{"n_layer": 15, "d_model": 256, "n_experts": 128, "experts_per_token": 8, "d_expert": 32, "d_shared_expert": 64, "activation": "tanh_gelu", "moe_layers": [1, 2, 3, 4, 5, 6, 7, 8, 9, 10, 11, 12, 13, 14], "router_score": "softmax", "normalize_top_k": false, "routed_scale": 5.31, "balance_loss": 0.000306, "balance_bias": true, "n_groups": 4, "groups_per_token": 1, "init_std_router": 0.00873, "lr_router": 0.000977, "n_head": 2, "n_kv_head": 2, "head_dim": 128, "vocab_size": 32768, "norm": "layernorm", "norm_place": "pre", "norm_eps": 1e-06, "positions": "learned", "qk_norm": true, "attn_scale": 0.0884, "tie_embeddings": true, "parallel_block": false, "extras": ["capped logits"], "init": "uniform", "init_std_qkv": 0.0315, "init_std_o": 0.0391, "init_std_up": 0.045, "init_std_down": 0.045, "optimizer": "adam_hyperball", "lr": 0.00419, "lr_mult_qkv": 0.5, "beta1": 0.9, "lr_head": 0.00753, "warmup_steps": 225, "schedule": "wsd", "decay_fraction": 1.0, "decay_shape": "linear", "final_lr_fraction": 0.0, "batch_tokens": 32768, "seq_len": 1024, "doc_mask": true, "train_tokens": 277300000, "steps": 8463, "dataset": "wikipedia_en"}
Below are experts of layer 7 (counted from 0) of a mixture-of-experts language model. Rows are named router (the router's row for the expert), up (a neuron's input weights, with its number), down (a neuron's output weights, with its number) and show model dimensions 0-255. Each number is 200 + 30 x the weight over its row's rms, rounded and kept within 0 to 999.
After each expert's rows: a language model's description of what the expert responds to; "raises" lists some tokens whose logits its average output raises strongly, later layers aside. This comes from a sample of Wikipedia text that the model never trained on.

# expert 17
router,222,240,207,197,180,197,209,238,164,182,236,179,227,162,168,144,167,182,195,194,253,233,210,182,188,136,199,192,146,237,194,181,209,162,242,166,173,250,225,211,214,200,217,150,213,200,230,233,128,138,202,202,232,166,217,183,152,177,275,196,183,216,165,231,215,223,213,212,181,251,227,167,202,196,206,232,215,168,186,217,160,210,237,186,198,195,205,221,209,214,170,170,169,184,242,145,139,202,197,225,180,195,224,204,252,205,168,245,188,172,239,222,141,127,170,190,182,224,182,156,233,165,185,202,207,197,211,242,183,168,249,172,183,206,194,164,199,196,234,202,202,180,257,221,220,217,207,221,218,201,174,198,249,153,231,219,196,207,250,211,214,206,138,246,184,219,208,228,222,184,210,172,131,198,201,200,229,218,192,222,219,228,185,252,186,170,189,253,208,217,201,189,176,166,223,201,180,175,265,196,223,222,201,200,233,259,145,200,278,187,167,179,209,226,234,191,205,179,247,219,206,249,206,186,143,214,172,158,233,234,214,232,209,179,170,226,215,181,189,183,210,126,183,130,234,216,162,230,127,235,207,187,174,176,203,205
up1,259,265,195,225,179,257,191,188,245,200,225,178,174,216,208,182,209,169,216,175,225,256,182,152,168,198,205,247,178,208,215,193,189,243,231,129,148,264,232,210,224,148,163,232,187,256,147,221,197,229,197,207,205,218,225,196,193,186,208,149,221,183,276,218,259,202,163,170,178,190,202,159,180,159,187,209,223,187,206,191,205,147,208,220,233,189,210,195,202,228,196,232,214,189,152,218,232,212,159,197,185,186,213,141,197,231,181,178,188,253,225,147,215,167,212,282,213,188,214,216,205,175,171,208,175,221,251,219,154,218,166,211,215,210,191,198,132,225,165,220,193,204,237,185,161,162,261,196,212,255,180,199,159,164,186,225,234,203,223,187,225,197,219,211,200,215,259,175,200,221,222,205,149,218,224,213,185,222,218,162,199,253,270,187,222,230,197,202,245,236,149,241,231,181,148,226,210,210,209,172,190,182,151,224,279,189,167,172,211,204,178,185,215,237,228,250,133,152,229,214,201,165,243,177,170,200,210,229,225,208,178,212,207,235,224,210,207,203,221,201,235,196,143,204,185,173,168,166,184,208,153,210,171,223,219,168
down1,147,173,188,232,228,209,159,187,245,213,165,207,181,195,181,275,165,206,221,167,188,213,231,198,220,202,183,169,173,214,258,199,145,215,243,227,204,204,195,163,221,196,175,185,222,166,268,206,265,160,210,239,245,198,192,241,197,222,160,157,184,198,142,245,175,183,162,189,137,229,170,202,144,183,154,200,218,239,207,164,204,164,158,138,152,201,185,170,242,217,180,158,202,216,172,195,225,235,201,195,177,231,234,218,178,220,213,134,212,259,195,234,165,232,272,220,179,163,238,183,173,198,228,206,172,167,263,244,158,228,225,159,173,196,188,164,197,245,197,194,208,182,249,213,186,211,194,254,209,191,194,191,273,211,133,164,225,213,175,193,160,191,223,169,190,233,215,224,207,206,235,167,161,178,161,246,171,163,241,190,168,175,225,207,164,246,168,216,205,210,190,238,186,197,210,207,155,207,187,232,183,180,212,199,156,205,220,210,210,139,145,216,216,140,186,184,189,266,168,249,171,187,195,221,209,209,229,188,187,219,244,197,202,175,221,222,192,220,228,224,175,235,241,214,192,186,203,205,173,202,204,209,221,252,233,165
Mixed prose and table tokens. Relative that, copula was and table pipes in gene, protein and place articles, plus coordinate °N marks and election-table cells.
raises: "\" |", "ly,", "ly", "ious"

# expert 51
router,180,161,240,244,210,221,188,201,169,244,253,202,203,201,196,241,252,173,199,232,200,213,184,181,177,186,231,187,232,206,127,192,211,266,169,166,156,236,162,132,195,208,184,210,163,222,243,198,160,203,161,192,205,161,174,219,216,232,225,250,221,193,225,215,194,168,232,175,182,207,173,187,177,218,217,145,172,214,218,236,171,198,220,192,227,233,195,182,223,198,179,168,188,184,192,207,195,187,172,183,174,270,157,221,215,215,176,161,116,198,173,171,203,257,249,242,183,175,231,249,199,172,206,187,196,220,256,164,180,227,257,188,211,233,141,190,238,244,166,218,206,170,163,212,197,250,209,196,188,218,145,187,199,257,229,196,160,214,206,167,232,202,175,176,161,179,212,198,247,233,230,184,168,215,159,168,246,196,230,169,222,203,207,220,213,208,204,192,216,201,243,207,157,232,203,247,235,161,134,167,180,181,231,173,186,190,156,202,171,219,236,228,194,167,253,189,171,194,195,221,194,228,257,208,166,202,170,166,184,266,174,159,214,183,224,162,268,175,202,184,182,238,177,223,144,150,228,231,198,160,208,241,256,193,215,162
up7,145,216,181,254,192,193,202,195,216,185,191,237,219,164,150,140,181,157,179,218,203,184,200,221,235,164,222,179,178,217,238,182,189,223,187,185,230,237,213,189,199,222,192,196,273,217,204,232,147,205,198,235,184,193,150,187,216,229,255,189,164,196,168,192,175,189,227,237,202,217,184,176,236,255,247,232,145,229,169,197,218,192,222,175,175,159,220,171,183,236,232,225,195,168,225,156,238,207,122,186,187,191,183,210,174,196,148,215,200,187,210,193,216,178,208,215,189,226,202,195,173,203,190,199,195,172,229,216,225,260,164,167,250,237,145,218,209,237,211,191,187,215,180,141,163,186,238,254,219,238,183,203,188,218,210,243,218,226,190,203,194,212,209,231,206,187,157,242,176,232,246,241,203,214,226,252,217,218,123,215,240,184,196,199,189,172,236,198,230,225,260,238,203,197,199,172,254,215,166,156,226,218,214,229,161,200,253,215,204,177,173,227,173,227,197,199,208,134,253,172,199,211,257,199,188,232,163,176,117,232,221,259,193,179,184,199,183,210,131,285,206,190,208,188,170,284,213,221,146,212,187,194,194,243,206,235
down7,201,183,140,162,183,218,188,231,174,200,193,201,215,199,194,119,195,188,223,246,199,175,190,220,173,184,277,202,245,234,164,206,214,136,188,208,186,216,182,216,188,201,188,199,230,219,222,174,168,215,202,230,191,194,215,191,197,205,231,243,189,238,191,213,234,192,231,175,176,171,178,180,183,213,197,227,229,201,202,182,219,181,172,243,217,216,218,291,229,150,191,226,200,229,165,192,188,247,177,205,218,166,245,182,231,256,191,193,145,211,192,152,182,200,189,167,179,221,184,245,178,203,184,158,209,230,186,190,217,197,181,199,195,225,189,197,174,121,233,213,167,213,193,212,186,268,208,201,185,218,251,208,142,104,227,170,227,202,205,185,189,202,174,158,155,142,164,196,159,227,222,232,200,272,231,213,244,239,180,211,197,245,236,157,233,145,222,231,194,198,227,224,233,146,167,235,234,181,163,213,219,258,200,163,196,187,209,275,182,216,199,169,187,168,212,154,195,143,211,181,170,259,181,169,197,145,247,188,208,199,230,178,199,170,182,156,167,225,239,246,212,216,184,155,198,161,189,251,223,237,241,185,153,188,186,210
Title equals signs. The closing equals sign after an article or section title, e.g. Ruan Ludick =, plus line breaks and arrows in lists.
raises: "wards", "s ", "'s"

# expert 8
router,180,170,191,163,168,217,198,204,226,164,221,189,242,184,205,227,238,229,204,170,233,195,246,158,190,190,203,256,181,168,172,234,184,216,234,226,215,200,191,238,124,178,204,225,191,191,160,211,218,245,256,232,222,169,220,159,179,216,177,187,199,202,230,255,210,187,156,241,159,184,196,241,157,201,218,161,229,217,199,193,225,236,197,232,196,247,199,143,238,164,210,195,205,239,212,217,185,231,224,190,147,265,191,225,179,163,242,194,220,215,247,180,180,170,232,211,201,177,157,251,201,185,169,177,202,185,157,113,191,192,232,183,184,204,171,141,185,168,215,186,208,222,205,246,148,211,166,166,210,174,217,179,254,251,191,233,135,174,219,169,221,202,199,232,152,217,175,196,230,265,207,169,224,150,168,204,204,242,201,204,175,223,230,210,198,200,213,190,193,228,185,197,217,153,225,154,156,125,239,210,186,200,144,195,192,250,223,174,209,253,215,217,251,195,204,271,191,236,166,245,218,157,168,196,147,159,208,187,229,162,183,162,149,190,182,246,229,163,182,214,202,204,244,178,208,219,214,172,215,239,235,176,192,177,182,164
up0,171,240,235,278,172,246,195,186,201,195,202,158,224,172,149,224,186,249,253,192,172,183,214,132,227,237,211,253,235,198,243,242,174,258,202,201,243,188,222,210,215,217,171,219,203,225,241,242,174,245,206,285,184,169,247,211,174,164,196,243,208,198,226,206,169,202,194,210,220,235,138,242,210,167,177,190,210,229,231,208,190,203,182,193,153,168,227,197,229,190,172,170,193,244,213,252,180,218,220,186,182,138,198,172,182,196,220,183,178,168,222,246,201,187,166,175,190,186,184,218,199,247,153,214,156,235,205,157,188,237,166,197,235,166,230,202,171,212,193,180,233,217,170,224,188,165,208,176,211,181,217,201,202,189,205,183,145,199,171,189,179,208,209,153,209,231,246,175,154,215,137,192,200,231,200,181,225,207,162,145,184,182,229,175,180,205,270,161,203,193,182,150,195,201,202,238,206,163,181,171,172,214,199,189,192,203,227,200,200,180,224,184,197,126,190,224,304,244,204,206,216,217,174,180,130,201,218,216,238,182,216,187,199,173,205,193,199,210,273,199,155,222,219,156,247,257,246,210,260,217,180,215,162,207,151,213
down0,253,197,148,257,225,186,197,286,225,185,242,224,162,209,223,177,243,195,190,191,247,242,216,145,209,194,155,196,185,164,195,229,227,213,199,242,215,221,198,216,207,241,181,199,200,241,207,196,203,200,158,204,206,203,174,246,216,198,161,189,235,206,198,225,200,233,202,163,191,227,195,216,201,172,170,158,188,176,214,197,148,196,206,204,192,181,180,175,190,228,201,198,238,201,216,239,237,211,217,211,186,206,195,176,160,168,233,200,227,208,197,195,189,205,197,144,196,175,187,192,169,210,156,214,186,234,227,181,138,196,203,269,243,261,191,230,234,172,141,203,208,178,279,144,247,192,219,199,254,269,249,207,203,153,121,183,212,204,222,236,225,196,216,194,200,214,247,174,195,176,242,210,144,165,247,187,267,196,235,208,190,177,196,233,224,193,241,235,164,162,204,162,235,166,228,292,218,164,164,212,210,200,213,169,160,171,255,213,251,171,215,184,215,185,149,191,222,211,221,179,199,201,189,214,192,230,188,166,188,232,194,178,193,206,239,219,219,190,154,198,175,177,272,158,238,174,181,200,197,194,123,215,148,192,240,243
Name-initial capitals. Single capital-letter word pieces starting proper names in tables and lists, such as K in Kjell, F in Serbia F1, R in Rennae.
raises: " ==", " lands", "ity", "ore"

# expert 37
router,231,206,222,197,235,181,203,158,218,233,246,185,234,185,176,226,170,250,170,234,233,243,220,193,209,197,213,227,228,224,185,168,260,229,211,134,199,143,180,218,131,159,226,156,229,209,228,162,268,213,163,193,228,186,178,200,243,209,245,200,198,178,220,177,230,154,231,165,183,184,169,217,216,240,187,197,177,190,237,158,174,236,205,198,212,204,156,222,211,163,201,191,159,186,178,211,176,169,240,214,157,223,188,236,240,204,206,193,189,229,169,192,170,187,190,186,196,137,250,206,164,221,144,208,174,169,214,170,190,195,197,219,198,227,187,222,212,156,157,190,203,213,191,211,201,195,179,146,173,166,212,184,220,207,208,186,239,174,223,219,235,205,159,220,133,152,221,156,263,218,173,226,184,179,174,232,216,219,195,207,192,151,156,180,203,182,225,211,204,208,266,188,231,205,270,178,238,240,248,155,217,221,211,162,202,202,177,250,241,136,207,220,149,162,194,243,265,206,233,246,154,190,169,273,160,249,161,231,218,211,172,229,190,173,222,207,181,186,180,167,236,216,202,153,161,184,193,154,186,174,227,248,229,168,194,174
up3,177,194,197,187,227,204,250,231,191,209,186,198,247,228,177,189,266,182,168,147,118,152,231,178,207,200,257,135,191,224,220,211,208,185,186,157,224,143,162,182,215,198,190,232,163,212,213,188,198,271,220,210,197,194,190,194,200,212,166,170,164,198,236,214,185,181,157,163,220,170,199,177,180,188,274,219,237,283,179,218,162,202,201,212,213,192,241,208,185,227,215,205,171,258,211,166,196,214,204,182,148,168,216,202,174,220,157,217,201,212,190,201,206,219,228,274,205,217,206,235,206,160,240,162,195,126,191,220,267,228,154,220,225,182,163,247,196,184,229,244,171,181,168,220,173,291,162,159,193,211,214,209,216,209,217,176,218,184,249,212,219,150,234,177,225,208,182,239,180,264,198,174,243,161,179,189,174,202,166,184,225,177,212,232,239,222,212,206,222,163,237,272,159,185,236,141,195,169,192,215,205,211,173,188,197,204,238,216,235,186,235,197,183,192,166,185,212,186,238,160,183,186,204,227,228,190,246,161,219,247,222,198,167,210,146,176,198,204,196,196,215,240,282,199,173,212,232,206,234,188,164,235,181,177,209,192
down3,243,180,152,218,146,233,189,189,243,186,243,233,194,170,255,132,180,183,215,172,225,204,198,192,203,189,184,186,228,272,189,233,211,192,191,198,218,231,204,161,223,202,180,190,202,205,140,199,165,228,189,184,177,234,207,206,202,216,163,217,256,231,267,174,241,251,197,168,228,195,149,156,186,223,180,161,187,196,198,191,218,218,189,224,198,185,150,230,214,160,215,242,191,139,186,203,215,197,190,197,240,238,177,234,138,215,228,169,243,235,249,203,224,180,172,145,200,200,217,234,231,145,231,195,223,220,189,200,155,165,192,165,222,200,199,168,235,163,185,197,172,230,180,196,167,200,204,185,193,221,204,161,186,165,124,180,211,226,175,245,224,221,237,182,255,212,211,201,251,171,200,198,209,178,194,179,203,272,201,243,187,215,180,169,219,205,261,228,209,227,150,196,218,193,252,208,168,205,207,139,182,238,159,235,127,203,209,217,156,184,240,202,162,196,178,219,162,196,227,250,232,159,188,213,126,191,196,190,190,181,162,175,234,218,180,184,171,187,194,177,160,159,164,182,177,200,231,182,192,270,175,217,193,169,258,277
Line breaks before lists. Line breaks after headings like See also, Sources, Bibliography, and at ends of table rows and list items.
raises: "-", "- Length: ", "- Height: "

# expert 55
router,197,184,248,198,256,137,183,216,210,258,180,196,209,209,181,257,247,208,177,208,160,172,223,199,174,167,194,188,189,221,187,198,160,223,194,148,208,184,165,183,192,171,247,155,216,195,257,188,170,161,119,171,225,210,171,173,228,208,214,197,193,125,160,166,187,197,263,175,151,164,176,152,223,233,164,225,207,224,171,162,173,215,197,186,209,193,209,178,189,222,192,178,186,211,144,139,185,175,208,243,207,251,236,238,208,183,219,230,171,196,190,205,210,241,185,253,176,147,227,220,217,206,131,195,265,167,199,195,208,189,185,211,208,235,169,205,225,213,175,197,260,154,209,178,252,212,248,152,187,220,179,166,176,157,240,189,196,249,218,220,175,229,218,210,220,183,205,192,246,253,241,236,178,165,225,204,201,207,215,182,195,192,174,189,206,223,162,170,196,195,229,175,175,251,236,237,219,233,238,170,205,170,222,170,215,207,189,227,200,160,249,207,171,137,225,234,247,209,253,208,172,241,203,209,161,236,181,214,193,181,251,220,240,147,179,172,241,171,183,182,203,259,179,179,164,184,178,166,165,167,237,191,246,198,160,196
up4,184,250,161,191,208,169,237,171,203,207,186,229,239,210,215,198,197,228,217,185,198,185,253,224,185,134,229,156,177,209,230,226,228,198,224,190,209,207,203,172,150,246,206,193,273,176,160,299,117,120,195,205,195,184,194,176,219,182,210,205,187,159,256,252,151,200,245,192,224,221,228,166,206,179,208,185,157,187,193,227,215,165,184,159,222,247,214,211,172,204,176,128,165,207,160,249,259,191,226,193,195,179,199,198,208,242,254,154,161,178,179,227,196,254,178,178,254,201,181,211,189,176,242,173,189,198,180,197,193,158,193,173,200,188,247,184,128,192,176,174,205,153,167,206,208,260,205,230,190,240,180,225,211,169,182,214,189,253,211,184,177,208,157,165,194,252,233,216,169,227,216,167,191,208,263,189,164,179,146,211,233,199,187,203,194,176,219,217,228,182,204,287,153,186,215,231,216,201,227,185,193,155,228,208,201,183,186,243,206,255,196,243,167,233,210,201,233,190,207,209,200,195,216,164,185,208,177,192,160,208,180,100,224,187,186,220,243,194,211,235,221,200,205,211,149,195,201,234,188,204,236,184,207,180,213,220
down4,190,206,221,192,204,164,175,219,167,161,220,267,186,223,272,258,212,182,149,205,212,180,236,208,214,199,205,202,209,147,168,203,201,168,162,237,216,213,153,159,172,222,185,255,205,252,186,174,218,162,196,207,194,227,230,204,204,192,243,181,214,214,173,217,236,206,177,183,238,220,131,183,163,238,186,192,225,208,194,183,224,228,226,194,175,251,152,182,230,175,193,277,204,217,233,154,208,136,196,191,208,230,195,206,192,209,162,199,177,185,182,166,246,180,226,217,239,200,195,241,233,235,126,208,188,189,157,243,147,233,218,207,196,163,132,184,212,191,206,159,170,230,138,203,220,202,233,253,189,248,190,181,230,196,204,191,143,224,225,167,234,148,170,178,208,219,222,229,211,216,167,236,140,188,138,162,203,221,188,143,235,223,206,199,262,208,228,179,187,176,174,171,205,204,223,191,244,278,209,189,224,258,243,154,197,192,201,205,172,201,198,190,197,177,222,200,168,196,224,240,172,296,202,213,220,227,210,214,142,207,201,183,207,174,212,229,166,232,163,191,177,215,181,237,201,232,196,185,162,207,223,223,218,167,217,136
Breaks after section headings. Line breaks following section headings like ==Geography== or "may refer to:", and paragraph breaks between sections.
raises: "\".", ", was", ".", ")", "ation.", ") and"

# expert 50
router,183,202,180,207,181,253,265,188,180,179,282,175,219,167,239,190,226,216,242,217,197,186,243,181,187,162,227,216,171,223,178,251,255,176,200,261,201,227,222,189,181,217,166,151,208,179,208,188,151,215,195,167,225,180,231,215,194,182,244,146,196,231,221,178,188,230,178,202,188,266,192,176,130,224,192,167,209,205,220,233,181,217,206,221,200,241,191,201,200,162,159,208,234,195,223,204,152,196,219,142,225,220,173,235,204,204,261,165,186,217,229,226,193,188,159,181,208,211,186,224,190,135,228,202,170,227,140,188,215,202,245,196,190,213,216,203,219,194,198,184,153,133,208,189,225,177,184,173,178,184,193,219,247,226,173,209,162,184,254,180,240,196,204,216,148,204,227,178,207,217,192,173,223,203,159,147,196,243,229,254,211,248,226,210,189,174,258,177,226,187,154,197,174,174,203,210,194,163,206,184,175,199,219,190,203,173,179,130,145,252,177,203,244,193,175,206,216,216,146,217,195,247,124,206,205,185,233,166,209,156,190,146,235,191,178,271,203,140,216,166,197,185,205,131,265,213,194,185,201,279,183,179,174,182,221,219
up1,246,178,216,210,217,201,228,151,238,206,201,146,203,215,193,217,178,183,269,229,212,134,252,234,231,129,244,174,202,171,173,167,190,140,216,222,185,212,203,187,209,182,201,192,258,205,179,239,196,232,195,213,193,187,166,223,248,236,210,167,215,176,178,207,247,240,181,193,177,168,164,168,184,205,211,144,184,223,181,185,202,219,222,173,145,191,184,239,173,155,199,237,158,235,183,158,166,196,283,198,252,233,167,185,232,227,163,225,219,221,161,187,240,238,199,166,193,201,221,225,222,213,196,213,179,185,253,175,224,203,227,210,205,195,214,224,206,186,189,144,199,172,237,191,212,129,169,176,165,226,210,227,201,202,191,161,144,227,216,198,224,210,227,164,237,191,197,170,225,206,192,243,187,186,249,196,178,177,224,153,162,234,199,197,201,188,208,202,215,234,240,192,240,203,209,258,194,228,197,182,217,250,147,201,191,192,206,205,162,181,146,208,237,174,179,292,181,215,213,191,140,182,156,200,210,234,227,136,257,204,172,246,164,192,173,175,139,174,166,151,225,224,219,236,198,191,138,204,175,232,214,246,155,171,180,209
down1,235,241,197,197,236,157,161,212,188,237,213,203,192,190,147,208,181,228,197,190,181,227,175,223,218,242,149,238,204,210,181,180,141,260,146,137,170,177,186,229,193,205,208,208,185,212,194,158,216,205,162,177,191,197,179,214,206,198,205,188,214,198,185,233,182,211,160,173,149,176,200,171,272,226,227,218,263,196,233,191,168,176,236,198,229,255,176,196,200,203,172,198,201,202,166,202,218,253,243,218,178,214,232,171,183,210,173,223,234,177,96,220,234,202,175,190,190,123,234,159,193,248,183,167,215,187,209,213,232,145,194,186,204,245,151,219,270,189,157,205,175,257,186,208,200,158,192,186,255,160,223,237,143,169,237,218,232,198,220,220,205,168,169,224,160,185,171,139,197,185,180,243,189,169,221,246,139,193,231,193,196,192,204,214,226,202,205,184,134,229,204,213,194,237,204,223,259,226,151,222,206,176,172,195,230,219,167,207,196,127,219,182,193,190,243,194,253,147,187,174,189,255,268,226,212,211,176,161,200,225,222,203,232,181,232,197,206,164,191,178,210,215,230,176,225,206,242,158,199,196,195,223,223,252,179,166
Table and list item ends. Line breaks and tokens closing table rows or list items, and cell openings like TV or Park after a pipe in filmographies.
raises: "916", "952", "953", "917"